Experts of a small language model.
Size: 11 layers, width 320, vocabulary 8192, 32.1M parameters.
Training: a variant of Muon for the experts, 284M tokens, 7900 steps.
Below are experts of layer 8 (counted from 0) of a mixture-of-experts language model. Rows are named router (the router's row for the expert), up (a neuron's input weights, with its number), down (a neuron's output weights, with its number) and show model dimensions 192-255. Each number is 128 + 32 x the weight over its row's rms, rounded and kept within 0 to 255. Numbers have three digits each.
After each expert's rows: "mostly gets" lists some tokens that are sent to it at least half of the time; "comes before" lists some tokens at least twice as common just after its tokens as in all text. This comes from a sample of Wikipedia text that the model never trained on. Tokens count by the router's weight.

# expert 1
router:077116119137125131082110116150152123119121115082124082100148100156091140111112145150113166112149096120107087128151098086090192133113170113224155139132086109146074139093119101083130147147117164
up0:172106113111127142133161119117162054131079137142140124100128158213118096139097145181093108142110106161145151155117099154087130127112090089109109088119155105178115147144127115131121141128106112
down0:053142159130192122167108157114116160177147178202147132063078099102132096119147103092171116118095100142122145062096113126151092109116144145127147142085111140151142137084094153110137075099106085
up1:144155151165056132120143100147139116126120188146105127168112083091149122116177150158163148183125138091136168138082113181059109101189094101188178136139096121138138086110146137196102131132130151
down1:153098134138156123170149103140062178080164133107123128100075100150094115101163121140148120120103148095127091076137150172117133103162124119200159148181079132142098129094134093126177105134095116
up2:115121104073125150126140124102133155076145111180146149208105127141123152166111105136132099085145174097122080115126164159135142082089148103151129137169161105094136241091171093096144175112168163
down2:122054063147057100092117193131090206113146120130121161151217124103192158182127161145132157105130157154137122143108125130180156110099104098143106125130096080133139149109117128132128196090122097
up3:167189097144138103111162180102138149125034103102120054106165150134118135126121165128138109151103100096087147121107138075126109167149152128149094077147176130152093159093091080104130155150123113
down3:130100188164123114145085119117118169125139163156076150186125092140097146064145101123106107114185120154112154109156101103062096169108069093139157080139197130089130134100191110153106155146088131
up4:104114134164167128138142171122096142159151121153129098122144105149116142164154185097109165171174105128144101123099090150111109080130097122114078145118127134103087113117080070127123159139085105
down4:143189136159128084120037140113189173114105129125077096147145154158087158177155100134096180176136124141139113118123092119101111157152134120074070093129184177079139104124144132124134138125093099
up5:157088085143140174134137146159162161160128133081136144144150046122117150124142162139144161134111137189144089072155120148149114137194151081146149136116096123134142132115136155128113154170109155
down5:155133121086095104109115102165096110091095100106165116124146120107126092150111129110109189159163158135112128113124109129024122145150152204094142138061084148121138139100119182072096076080114117
up6:120110170153036131117127137143142140107138134153161119085096129110135131190148157083129106178159122144077115043101170164115094111146106134172126102118143175176123161095124160099097154207175155
down6:108154139121104096178123151129137089118045125123070090119117110131123185141116121158073116103153151118132099138147158129090117089143143131144090078172169128169144130169123124164149086183092180
up7:130109084085153101132093102094060150212090112112116153137090152165138104107090103160137093133142159142125116137109097120128144178142186126122117094174138145161123083130194121121105173072173129
down7:148133135079178133108167121074135113133148065069122094069164101119072157095134108160094115128097151148106192106136169089127122140124141100167091184159144142173094110133130149121146116114091081
up8:134130153156127036097086140091154183135135051157114136095149107129132119120102087084095126150121081124178100138150139117142109182126142111136152159137114136164106140136154158144160118167106099
down8:096168146126147113167135091128150145039070126138130057098112120146126106199156132104122115099130169134125137231100159164069122130121111127122141118138167150143142147146155149161079120116088118
up9:143116117127113117124120150160097107184111185126124053140178140115108076163136162090138163125094147119139103070110135108114139162116160112158137115166139162114060144129139065118085163127132119
down9:183129151184140120137082095155155161082119154105146140176135085109131141158095115126176112134116156211145120077180128149148108122112131124124145135115142116098144145112156084142113162142118143
up10:062135135174139170165056136155072134105158055160126087144119128149200096129140085151146124085136136086174071095137145105144150163111137115102136094160110147137126166102163101120153166078205156
down10:120132126100090154119175085124109174148106117066166147158112130112141146178139138192105187135056111124149150146188163143094080083125132102119143151092099049122079166105052140127108151143108163
up11:104148170124128117147164105093089116106139107153106070130164076138091097131092109168099133166195104150148090113184144147195108138097120149065133194130153085164139096120086116133138091094160112
down11:074044093119170111167131138097159186157088107121118115146092125107127129122107184109140129114070081181207143174174100091068143101169121111092117096172139156163107074136129123160074119137058165
up12:134095143106118174086162182122119083171127154146136142103074117140146104164185094103125139051188134093145195146196161119146134181150167073111093052162096092178131145103137145158185158140103092
down12:144148054150131102170136163105156092161156140151097119120126090162140093142138111100093101103161136052105105107119162079124190187126138140077146093094097137147176148098164102156142120167167107
up13:134089190149103089125092166138062208106147150127135070173178128136089132143111080176146147094126144113142113146120088112128064134131133133088130150098079163075118196159171084145141068138107172
down13:193079111098119121171138110182155124119146093093131113094150167082170176122139185139095114174149126139075118110078112121182134156167160129069172114096119112176129106136120120104094158125134119
up14:154111079171119141120129139101169111140058163104141148146129172133085129138181166130123092104100111151147070182174098122090155079125127069166117124118113121091148111182072094107136119136102066
down14:089167156170111159084206091158140122188167083183068174076083161169099150095112110152130175096124168104203137117135109142141140100076109137172112144129147120099119150079149121082154145124109103
up15:103176112215089055073190130081163143138112140109091103128089148137102084146119127175143181122160137144117052153114071077183099148140105100183132085097185126116112156176128122150087121131132158
down15:139131081123141116128135127132165078128220111122108122148090083118176097149118060138152117132158157136128119112187149127045115132133136115065090131119143140174131118117145152165112079154124181
up16:135152091138110108085101044116149160130110108120154074126114139135150188153125158117079116081129180159117111164185194095124155128128136195189094144120102206120136220122148119094128168123143113
down16:091126143127126105175144150114168122195094134154071114054146133098150175076135150119071131170114150139094138131084078125175073079109143136118108083132085178146104101109121058111182177131111186
up17:115123148135152070171169119117119130102149167125105116065144143156130176117142111087126109140162115187159116071085057114162070129128127170109173088124101137195210142089140098111104142113061145
down17:158091121107154103119089081093086121182123147118060162101067116145120129143083166152124146154157117189086097083106143022133096133139052119140105091170155164093192133081161124141152088147137131
up18:217161120143168113103155106124109117135084127117113113154110122112134124139082133076105135087111144128118097099079199127141147078087097107121167164073146103116112110119173162169155115100123054
down18:088114133127145142157122063132113138080151094136081106168128117196109123105134071133119158041101120160098150096104077153093142110123156167119130087111110124125164133128117106109124078140136115
mostly gets: "- ", "°", "| ", " on ", " In ", " March "
comes before: "2", "1", "0", "3", "4", "5"

# expert 3
router:161125142162165111183098190152123123090111114123094102121057138136117193100163149150094159119085138150174113101142138110163141115122179113075137144118121136157105135077114158100163068171158131
up0:105135121124098097166110185065085098186130101103086117168142129146132114131104137215094158114129108128108185135134150149120066166101138126137145128145071129080159185138138126146135129145130080
down0:153117103136122113143117120150152179135134149132146140126160150158176126130112157110121138144083145085130088083181059091160115103158106180092120148194144101148166154110070083137145127129110166
up1:154077140161201164159133146152137116177149109168109120147131094145133146109105060125138174116109123168071141127107110156154110091130160110150079130084130160121071125147160163138144161143104098
down1:064116082073121089114155108079165128087161150086157101064125188076080122138083089157097095113133119114118113133153120166129130126093143138132163151191085101130139089110130154187161170119132166
up2:114174092208138119136153109100076115071148115141142119124088111121110140109183111126090117116126092146146147148138119120086154175090103076189187128138120140134091109164023131140137130163133131
down2:131136120168101145166122060141151122115138129160141116114115172101154103134134141108111127180086081179068163135040200130168115122197142152129175155065152125179113140142178163151141138138112097
up3:138095096086125099083126179162179050160092122138091127116115151138141151114155136181126166152114126136077096066052097095179201113137178151113100087131071117126123107094104073129127103132138171
down3:142182105144057174182171096185198176154135147148073137094133170146195159170112095137152133111045123068109175184155161095082147083157124128146142071133128126141083189115175121121163085137115101
up4:143088124169184143190175122158170100167079157133163106207105096112180161125097138186137168138142147119196146124099105102181111136070138129093131162073102051200084132138118094071117075115102127
down4:144125106166139129115136134087196099121068171154153124109121108100158112162123150070114068120104148053197151111163092134098161095103168109069157123146161112149168117127170139170181164110101142
up5:190106112124206121096185121137109113158136084129105112140138107111153165128202169130194163090116135115160117055094090130137088104113178150115089134150142131140094106101069133085112117180136153
down5:080166101122152103140150135113138119124150179114140161125101146118140149176103129124070064108164071093148137066146168158160100156094139118105118149096146169161148098156112080084045063115138095
up6:150066087183155114192120163126130099184115151106084141126088105129111136104169102109115117163097141129138153133159133171153126126112143123120127162101116125077040117124093140194166110136116137
down6:162142116172143111096167070091155144090099155086134078158143129171126173093139149130138109056156127080095114089130083133141136174111155171124146119140173117078107157212132133126156160088114101
up7:164143135122107138181126145158120132104151075142203165144144113123144130173153181087146106126126140146148118167119077115110106113084157079123129080067141162137103228112096180086105080115193113
down7:085129187076151144100151150127094132130171126116173130099065140093111108100158107077058101107165058144103172144164105117140190167066161158100130153163110065164112151146175114082128132081080098
up8:165134112112113142139109169119097154134115101118160083114125097160086157122131090118109109181136169137159203147132136160146110172111146130088175105129104139100115135076135113100160162122202141
down8:124111098135153128148125208180164168119078152175105143142121098120108056106082050080146173149104133129094120191088136158142095157132106168125090081121160172122058126163152146128114170061112110
up9:120130081141085115109067088155166131119166107089090058127147182125129147124131082152102144144088092167139151119100118193130124120108158099155135135066138134123148136077056150088103091153183084
down9:141116125143117136131095120172134142023145124159075180144131092139147154139129138056135174157093164121161126050158138133129040143137160125122161094136149059151124115111107149102122154131093089
up10:126071145137150150126088105173122115147139120021151121171077106089108075111109104161134144125070112102116057127117117162105094184154123158138172173127186160146116128105128117149081175082174113
down10:150152132073119118157144142165077118140117123127077148119150060110136095183109143109154135147148169072135061080141100150105116120152126121137073125113129129148144187112110064140147148136110105
up11:137128093118161119147154154123125137079164120126089110124126150106160166077163116130112187093140157137155154130125140100138118170095160063114175144124158168158061135084106123104162124084172114
down11:116133079148060132118108133120113138117091167077137133126152120116114096118106221108089116104091100138098126153061171189131135102181132101171065153193101120107122082162112097094111169047128173
up12:164155116148098165174094178180130157168078098138096142125129140115081154096206105182101128134102200051199145083135130151087094129113143111097154177157143128180137136124100139148095046173134146
down12:146101136150075148121176147076202123123137146139093125100144088102093145090127077137153091131196129152161143112127194127092141159137125132037130111130139114109110158111187116145150108143156104
up13:153141179155123112167181174160138168109155193124100121145122137128096124127102092153109168149057146054129081043083107133161116125110168077104168151084199121116138153134105126063118066139141118
down13:097106104073106119124181102183148098124105121130111127183103144126168128078195133145079108184135161131146097119161121224179099201153108131155124132120126124087083074108136056104073159143189196
up14:114137093107064139150145133061148093057160160130109110165120117079163127129101146161188115096157123135116119137087170066130120130168158175107129090140104146109091154135083094148096161119035142
down14:117142143129147105109125154164180143128081122153161111086149157120105166123091156135132175149115126121090143124079093084153053118106111156165188081087142101159150143127079192147090138154123133
up15:112177133115082127085142109129121133132138107123167144085151089141105179139089067086158155161171149100162118050132146121099185149100127121109110173114120129159188172161084141147101163130141143
down15:115130126081111071197183146092200156138159155073085066113111151101147123138115124118159197124180101143128114119134096128155122143141131151137149154136159109107135148086139053107128099138104107
up16:122083159209111119153110127116154185179153139119171127118142151089069123121130076124074096154078129064165107100147165113133150116174142129104152132160111099170164126100093125118133103135100096
down16:161121130126130159121142063042168093117117110160144127173144136106105205129185080159121124139193081128117157116097108148129108081118168171110102123128080146076080176098120164142115150079125129
up17:165126140149162163145110120161106107124147133148143134139094137117109173165116111150097128101064150133133133121199149123114099139082101134104118125042105101095143142092105108089099095127131151
down17:102132073076101132124155158157151134098136119173097131116138120177125131120119115152141119149125123078166155124073137113208082113182149115112177143160171140141171118093122116092165156120142139
up18:156113112158155104130086116118161198100163132137122077129173115157104089163136154099099128143099083157129114070068113122150170085168175105136165170102166107088202150145162134057090055126117142
down18:191148144150145134140133081077110173144088131127079120125134129137126139124138142116143130111116163123090095111112124118139119180087174167068106107157041156109139134138114174095111095181145140
mostly gets: " ==", "a |", " (born ", "\" |", "a,", "i,"
comes before: "\n", "1", "\n\n", "2", ")", "–"

# expert 10
router:122127108149171158145177094160130134157100084131125086090150097145167149133113088189039083168101139163145144112144081116086162145140105122110159161171089137192105079128157146131128089074167156
up0:119169057112149118056146084124105142173110066155103128156132122159073096155121149112163114070106100186117122083097113114173121133148174186119163132169095162107107182057064133117180167073096093
down0:159128175125116144211170134073094130113155152139157174119113135170151123129104118103066118095115159148131126130110120120067099171105113118194165154122153086156149123130165121132065116144119182
up1:106124127158078153133077158134165152152105102065094097146099133154091186101103132060116179091124126180140128153136102139112070102081138145121228129147085167116147150092156144177164085083117142
down1:118126094142199156150126123073062164105123141143202119138159144084169174139110079109164117174184084119072209158096144095146140132121119047127142183149073125129110131136092161091127122141132130
up2:126150121107127129165115123088109112130115107150088138173151113157125104097126099142122123150074117120104184157086128140156123068157166152129119102057115123167103154118154157146093148120130141
down2:174182153132069109131134099136157093138116085137142137118131134135146154156101109098131104149157110144133092147156163106122127090194108177100101089080113114093142086136142158156118122172092182
up3:140156082094130137134101123119100146120106123171132133140125130069181133088120050103161166120143179106083063166056126140131117115135087109110170165160129147131118086081109151137153098154143146
down3:105120103105121129059104138139104114116126145102156074103146121147093043107111119162128155152175162139154105148104127106126106118130134131108097094148113096112116127094150141130094133117118170
up4:115127109111124150086190121111095140163135107110156073121146127158128092178174117110143099137116135134143109073124126120107172145101166119174173152139124121135105092090090066132204146164155122
down4:156092105128128091166110113125091142093109114198144115134152098162171084123114151135135147129178089191149144186117111144106068106120063089061164182121118159110134063121116074031162088160120116
up5:120103135124101077063135124080155158105176111103144144172163181147164098192077135173123130132110104138171094129128157075119160085147149119119111136141144114144139127096183100138145126103127161
down5:138145160112179151100102131140101126099100111114120094139131048085076070104130101126079141100167133073106123107120125104046094117156086166127116152182125173128097161095189148088122136135109118
up6:100119113126164197187106147137137165159121147136177102194115119167163101104146088146097093146131149133119110051103102127110123107095102135139151089189115111130134105137155103090123163172118170
down6:059079126157107112119082127122161088173112073143152125128140124100110119148104136122099178083134086142144090190093158121132134141167161087145163128102146154121148124079112182092114148110154116
up7:180129060114161164145103146167112151125065135100083122154127159231076125162100134102166075115141125116160128081138095110096128122126132101090207076064134136184142108155115156122151156158113161
down7:097111108161109149179094116135164158131113102159119118163121063154186125118143089155127198116160121123059099185206161102080137119091113123188113121120120141148110115117064118131185117130149151
up8:109160102127089197078120125143100125161120197179097048112123178088131161093138066146116077144160087147064134137176116194175129189155122088114181175111122173135091118139134133123149122163215163
down8:120097119183170137125136095151156143148150093112114093167104128157146099053137137174149105123107145042136092100200088085083143125116116134139115183191123076155140134153178110155102081130114102
up9:163163123144148129115175116115157137114177098118133115097140100124168176099082125156099149117100162146106124090098094144076099175135147123112119201110131132160145172099145150133074158113134089
down9:064086123154131135117117114158134098169105150153121155141099140133069067092133128122185106118138036159131172174124173100145115130124058111118186133150136107081094135092175096159106133148134137
up10:117110108103107084151101152099134158195114092121175074097090114136129104084067094150102112146060174132145174116128074106140141165121121069144087074146140102115143201122132135108115138120106105
down10:132177069120119112103059160145144145104117149138129135145122145106142173126102128130116139193125095127102137113127144143145178135137152147146200112120093142081173119091156157155143151172128124
up11:130082088061149133156189096122100136140161144192159151188150140137080075104157134191132117158118133155144109086137112137106137148114147120142114163189171137139134085159122088191124106112170117
down11:051120112133104114163092141162144152137123107089121116087156102106206159154176133091148096124163129136152097158111154083181164163132103116102154076061106058089137124129137160123120140160119133
up12:141117142156139151079072200151155174155027128203153087065156118098109201128132140128077107164128116137171116150044136152070175165088083071104121079172112122174111152125115094145174102105121158
down12:102153139118124116154168142110150134066123076120111144166119120131154125107070046147148131108098139109132207124179138144180153100147192112163122140139133148174092151166126122108116117100128142
up13:128086098108146161142076135139100139127081147124141137112167086107122123093142075135149144141125132159143189146158120050153141150101139166086088146159182107078190076148164093098183155098162124
down13:112100114109108128118148151150183143145130111180149179157141194129140154133129152106101132062145134153106127088124149154129110092111103188197090087106088124121137159162113147177203131116157108
up14:156079146129159172119152098185058116096145106126131082091086101165118159110152137177094132105135075159131090156075085147165143165169036169091119127145141170100165115113149103157146107148141141
down14:097151140089146114204120161126095061162161157116088163204154090137159124123086157075137140170139125176130151129171168065139129117143159175076162160093121135148128071119166087099089105158187162
up15:144092190132146082090165148124131092063159109080120119088064159127168188114111179183108133127204091080214167157103151095153120093150179091117129143127140122139121137084182138127106070133152059
down15:138094140108131135181144135126133109064192129183124126064178132103103125096111197137149154093111126155141094163090177093168115124155196125157122145167170138114150104111171062090123119146134110
up16:163126097172123170093128121088012201169148125175148126130092146094205190127099117115114189099124093157159153112158174122151159112175141132106142171124128142099117114112121149074122065153129118
down16:172080125181097122074084112160180156114133111167151123146070182113165097128104180112190163066080141099048116153131173207134122140099188220132093182161156128146143117047104132139178149136100084
up17:087140107146175139107141086072127161147174083152132100157159116140202132078189126081137104145140147143152142142124142132072074118189138135144166172170071167112137148095112155155127120081122120
down17:131085162174100093151143099119122107126090148095146144081129195127092078121166134187114105152143155120104167106146113122155139180153117113091086068108166109178063134105129134111126095116133111
up18:150070125117037170155136178119130103162145118160109075174145160096141134082136150090120118175132148160121094120146065149078137123136153129155070202144057140110095100143102114138134133101084134
down18:108156195147156097110120109151167164126157130112162171072124135137154140128139077129120125136168154162120168132162147103180148108109115099109152116107139140123095169175157113121039149068143119
mostly gets: "ations", " film", " team", " station", " system", " music"
comes before: " of", ".", " of the", " and", ",", " in"

# expert 11
router:130082110181136199160148155163074136100100149201146138084115103110166135149102171173172154147130165144126046108114147110118158110162149066116156140131128106104120057098118188108092110081152180
up0:180109164143112117114103097159082142061150111137080126036121151121165143134138135074170093176146135123120139113139118138154134101094168154121077113160142102097086105117107145114142186093161130
down0:106201170113126078066102107131144084126146134172094122168145147095159136067166158186189125122085169084117141079153092173122140101125110097115070094128158172153155121124130154170103140174092111
up1:159147128102186162121074117096089151131124162100113168104137132173071112141108107182145160121105146210141128141078110191135125148106096172116105102126145084097111095112106135131139121112163171
down1:130160111118063163164132084129074123178098144120097118148043139089137176150152157088187178138133091112130068111140122123159146102140114169157145104164097100182117171114153108176101114135160126
up2:109138091168075156101152147087151193120120077175133126109118131085127067139086124137156167120166087128091070169123134145167191085153151116167155133121138178181163139125150154099111084113194102
down2:127095182083142105079125067124120121132114154126092071146116122135125153093113103056195130149134141160139157080125079118096123111153085115096099174095111133101164081146183126166169130138148130
up3:117093170169175178154127089163108158071034112172120094090094143187166157141108131118151173114151191101127094109105164061092135108145188143127167084109080135078108168167108160141169183074207165
down3:153126109111094107139139168128115118180148125121192107126141121097154154151096178071101110113158047115118141103138086128080153099108170115189103074140147178174147090161117165132080152196152129
up4:152138109181129116125081079178060095088141114110100139101116132122146130124159120099131128164138096154146140205137131144134084068141139061107075113134120177129116112080093131118115176123178106
down4:066104125193121120175136110134098208187097139173103102118153146162116099141127066110181181141113152105092139086162114141141159094128126180167145068084125177123085158093090090112170147080145196
up5:150104109131127101146163157143109119099115174105104183088106165122154132074121097121134183127141169139117126157172219171143157115120185104103113153098114116121136150160113147111167165124164154
down5:055095139083168154147127132138144101140165119133123166131100137113142065094230175125152134113129109110054135135189126120057224169133108159103097133183128068150180104163064176119123078175139187
up6:090144144082101155104150128128116190116100163168174092127142162136107117164145105148112130076114072170141051088094129146109155142140152145193134139035080029111151091072207162123106107136123122
down6:138099180085177152110181088139138133174137107146117125068122115098116157094094103151145167138113145168130132146142129193138122117064162144175153135113129151059099176129106094148148191142104119
up7:138072121158101141115167184124148181127159069073148150068102152150127147098089173121161169115177106087128086085090102157129176148147133141131182096067092102116169129139177172118062136135160087
down7:116200133107129109108155116161141116112138174159173098150095170163113156134122155143112087135099170133162132147102088179166171151149123108111163091082109107119129148130171153111062160083122089
up8:139057173150112102139119146123127106136138130180139168087107115100162154173102143173113155129127114210173127131136111134102145123156094130139143128105092044134107156087133136105066128104104110
down8:114107096085156101227174113149083076101188099122154181102119166136105151170151163166122187091123090136089092090150127050132130127072055185129142158151129126115134089123142136120107092133109098
up9:128080162179139119081126112077127172134147105141163116078125138128141129141139192081138163155142097140153140097133166089117107144160161094119161146063175118108095084143134123122126182118123148
down9:110188180076202114141149123089164144136053152078067101126109153067121034119100141138139121138065080140149200057112168162140193139179133121110123143119141181141154116131177121118108134132100112
up10:162109136080093147096126194114155149122077153207147185094056129132128146118026096095130169091185142124190116165073135138114128140165181159091114132088132155088097135091151141139123104143112113
down10:124076201126124149093120126141167089117075147133119140108167152151108174065170125133119043162117205054141159166109145129114151132101134087153136066147087164175135129226177198111149174074143151
up11:102149145124155150114088139120130111099113142151122150139185156121079122120139087168138083125148110097163128116120135085136186129102075133134094109134095063090130126089117205129174121117142155
down11:168120094148155160110152161077113131119171161107161153162129121106112162194178114169156100112114124149188099140128143172128146147130138128133119049163102080116082123116095108110084111106141139
up12:178100103194127118124135115106101148105014160175139161127148139128097175186084135145169139170115121068107109109167113130078128135150127148131160141125098122135165092039143143075102126144120145
down12:126105101126064120192128128119106120132145127102108142150121102080148136067107121117144182114140129179167184105112117132113136150123080134113087139141138171129152157110093099139109114106074102
up13:108093103157068085101126120116113162068102131151177169125136119130149072105117191166119157091176126108057160137157121159106145165112178160122155165133111144128143122079147165100127112169173140
down13:131185160161107160137133119161136143103115093116136160105182041127135139119142162116066159073101089094141091114187093106173216135160151091145126083168136155119107135139157131201114172143098161
up14:159102114157110146144122142131163125158103094102161139111094135122108150131081098214191136075144128132158121135093072143161145107140114107114147153184098154128138155132175123125138164073132137
down14:133106112090116126107165132117164122117141140123117088146195170118139098106090105103103082072102121215130164100122127146078128119074073139171066161156088141131113178129113110165134104103096092
up15:114138072092187111136061117168170112106079155160119129113148102089124085107136098102126158096132162177151091141096108136134122124213163095132128152119131096156089116084099105110080178105119131
down15:078101081142151078113102119135126117117169098079210133163125112125081111104093142113072048132142148075127123123125114124180144121169151126072118083177106149157171165083109200148161120141092148
up16:129117114185110154108132125118141170104146071127109164129171168099148212069150123115113145025164182152077101066113148095154161130155181125060099078129139107165077102170138156161075147133163112
down16:131100104157145147103093126115141094142094171206182124146118095135066079128157120155127107193062129182109101134095131177147069183120084146158141138129145137108101137125120086122154114124086124
up17:113144084140117112117086138132133101110107121118123072119201103089123153105153160078130071096119152092116131143111075137111145139110158138162106120190167125101137095140176133145171175053183112
down17:117138130095126097079105139102124160083129075085129115120167176153111126076132100166111150144117156132119178097160168144149141181133084143162134095095162126118069108095156092140121120161150155
up18:118111168163153165151092131138094123196126085176103165110112128144169111130141177108098035127159140168132165124069127145126123075201175067120127126159160110123142115132165128135129092114097180
down18:136147117119108139134177063165120090084103182157151161095116157085185119107159185097129108106165119095127122095107138124063123083172162101142129079125129192093123141170104158101050159249163139
mostly gets: "\n", "\n\n", "| ", "°W", " gu", "|---|---|---|---"
comes before: "| ", "-", "|", "The", "- ", "=="

# expert 4
router:068134065133135136111131159158137107089105203117131060073173123148107164138121136175140192164083141174110178156126130096132169146076170172097197073151147128133126117091079161098130124168155196
up0:127181074106135085114138165105125145066112134105160129109148136117087154137172137111132092108186142153152205099126135114158196142133150078090134153124086112131096065141046139139138075160129120
down0:134077115185115147154098147124170141128097118124117091139159151128075174190070118145191163128110062140175150119150149140116119109166116119096104160156134184165141135156148087079096127141104085
up1:077096123173163136100166102182119103119154092111129098156123186115113135139144147150056155094174138093112173165125133107107076155127126119102180160074177076196132177127131102053102157126167133
down1:165139141180103119164125113111111165155116117120083126142144135120122109146113145131190139195100100154157117111180145157120186098199112116123120151173136118092128137061144103137187168161074090
up2:106082126133093198114117162084165142144093137120111083127117162100201191146147094124117126131086084114104147139111100091181146133128196121110120067136120100112137100144122086122158136137083152
down2:104097176125161065134100085114097105088151161082134129113149144097220128145158167124133168079113131122135123146113113123148131111107060147215127109110136122128169149095134153151140047145096129
up3:137131137113111133087111070109080130149124073134096137145176120118089181106109085152102122148086123199176188128090194171157106117123205087187131104126181148132175114086124134091159138076113111
down3:162098131119096158110162138162141101122158074089186200108129110113188177082127135118048101173122138082169089113125199174116142100180108103172170120137087079141116130158159133156101113132140106
up4:120136092080156144141121132122151120095119168136087092090118120106083129069118120124113111179158086175068132160167131098144155120173142139168158132111143164149099119136168104138111139110133101
down4:131124131098094116127140123144117153124122140106122160123167106141115164145103105120195086138094168082106106140120155151197141160095089130115127168161132125120125110103143093099089138084090144
up5:166126168150089155116133136152078101132198088175122122134200121138129197097154128184131159150136105102143122154107155115156097065133210172155131210126140118100095112130066114118129130053173109
down5:174125140115133159161102098076125153100128118161121093171084117137165144138135102091154114163140095126127127095119195162112132116118159134185106136106127134125157117102101141147113148118099100
up6:173120137112192095172108142112127096072139116113074118102116159110144122125062127145177151134130063167114107109138089152149165131115179138030135171155157119108077146122108150099081124133168110
down6:050118126119114110105112085115113103171141093107197106170133084178158131097091160171156111097126184110128151162146173139131143157146131117218099133115081139133165174070125169142150168134106087
up7:163086135149074152145134166103152116171135116137119134109083151151131125098125090092113104135139153155077148147135145174074134192118097138159168110169147139182115183203117100132077093128107155
down7:095175176085116157106136098142164190143169117107157145139099127088135135088126159143081122121065039156140091160075172174100200092149136085119159113174084119108099119141136110144135144148133124
up8:147112119159160120099114085076134095129148125099119130048125190092077145143100127122166151102147120148137113140111056202133154144133182076189165126094120124115140129124144133168176123124183130
down8:112179135163103156093154081141144138127139179096122190165182092133109195074088068156155063100102108117113145099151079133175123099112121177074127159125123158120108096153078076135192132136156095
up9:073191095130174113151165126089124200128150112160138129106175140112095083128119109115116080123103140107170151087123142132103129220124138130117093066130144096136167081162149124136192167194158181
down9:115113139076112135087105102111146096067150097108178143159081087189161115137156163128127120136122115152081095178146099167123116180091150145178154156106171161161096117129165074161147135161096156
up10:095090107087143130116160108149101086120120129094096173090190170122114113058172106113055113105086131133143143105122125114184145135132078117085147217184121179096134129116092120119152081156136174
down10:165154118160129099172112107139163062094129096153112101133137142124130118127173095144103077122109171077158106055090101113123122108114150151105164129166159089156133141125150143196165145095123075
up11:121131067160128073090091108134203096062110137149166206125105157110116113064083113144183168118113082160119151069145102152096132177088115107102145136136133152151085186124124133100156106181127086
down11:153181172166151161149223111105123148099159093113166085112085102133110169121138169091151149121160144064106134116071130122185149177157150064108151217104108111095193128149076154104098148149167142
up12:130087081191082147116118154111170128194155122107134173128081137112194127130107143130136100104114139088132149155123148130123096159149197149115155151079127114128118089131097103182101128180090175
down12:175188127135135057122074146160108123127109064062099130080148105143109115168176158139092141140180114078099137133083147108149162165102149162131148089100135112147175133161166101096131156125147118
up13:080120045165104097106131123156167132086122124084113136120151105097096169113038148090152147128133116188138156170090126125133159160083113144085075146052190174100138103125146154096102077122125194
down13:122100146099105139135094162091155109145104147146194077093103168129131118194123094086152062122129088178051157105102123172106150143165104150069115110199140143144120153157085155169103135109046156
up14:133111102113150104171153118136102115106128160149115126110099139120097142159133149111126067162131079156075118150172137105145197154162143124097174149186116104130093118133145147120157141132123151
down14:150128135147128116125127148161134126085076105132101099092151176123142134083130078119137172148071154140091142157171130137089113123143174087214138158108156165136132091156105171146158107051125129
up15:118108153150195091118142070069136127168102123191111153165142139109142115119157169110143150150119136073119106151116077116096145125113147147136126121053152126066132102114124197095147110104134131
down15:088141194135177172125141079158127077158111109123104149078108139093153139145120074100159126123085081101066156149130121194135130127175141085094150128113145060164096122064158145115086131138125141
up16:149111101151137085037082164163130162156094142143126113082110076141086205164191116096104160171118103098102108147094093129117151148103122152160182112161142136138106081090143095135159112189133198
down16:061075143143149068138126098109107133141127101108159124129125144054166089147147120071126054098169151172145087162154146115124128105108151123137093148167156168084083048222150111116127107141166156
up17:113162114107094166166140116110087087125074161137202141119128125154128137077091099144103170124124133130102103144129130126118164087167112162125181133187082183194115150103100149102143098127123085
down17:146047134141156102129176148134210131123111130082157123146145138130143161098144144133062114093050118135099175146131071138109126139126125100145112187062089106192121128095131057146136125083148160
up18:126135099154132154176142144131145093170120091135100141120100160157129103181108050160102133195148130082103139122149126132170172153155134121096146133095092118114053102155128103106121103164159114
down18:124114109174120123113112169138141130147128199145117085144128149140178163162135119123131160093150128101209140075087145092172129133122086083158145127113099099123141098067123119092116109144068094
mostly gets: "0", "1", "2", "12", "ac", "30"
comes before: " | ", "–", ".", " |", ", ", ","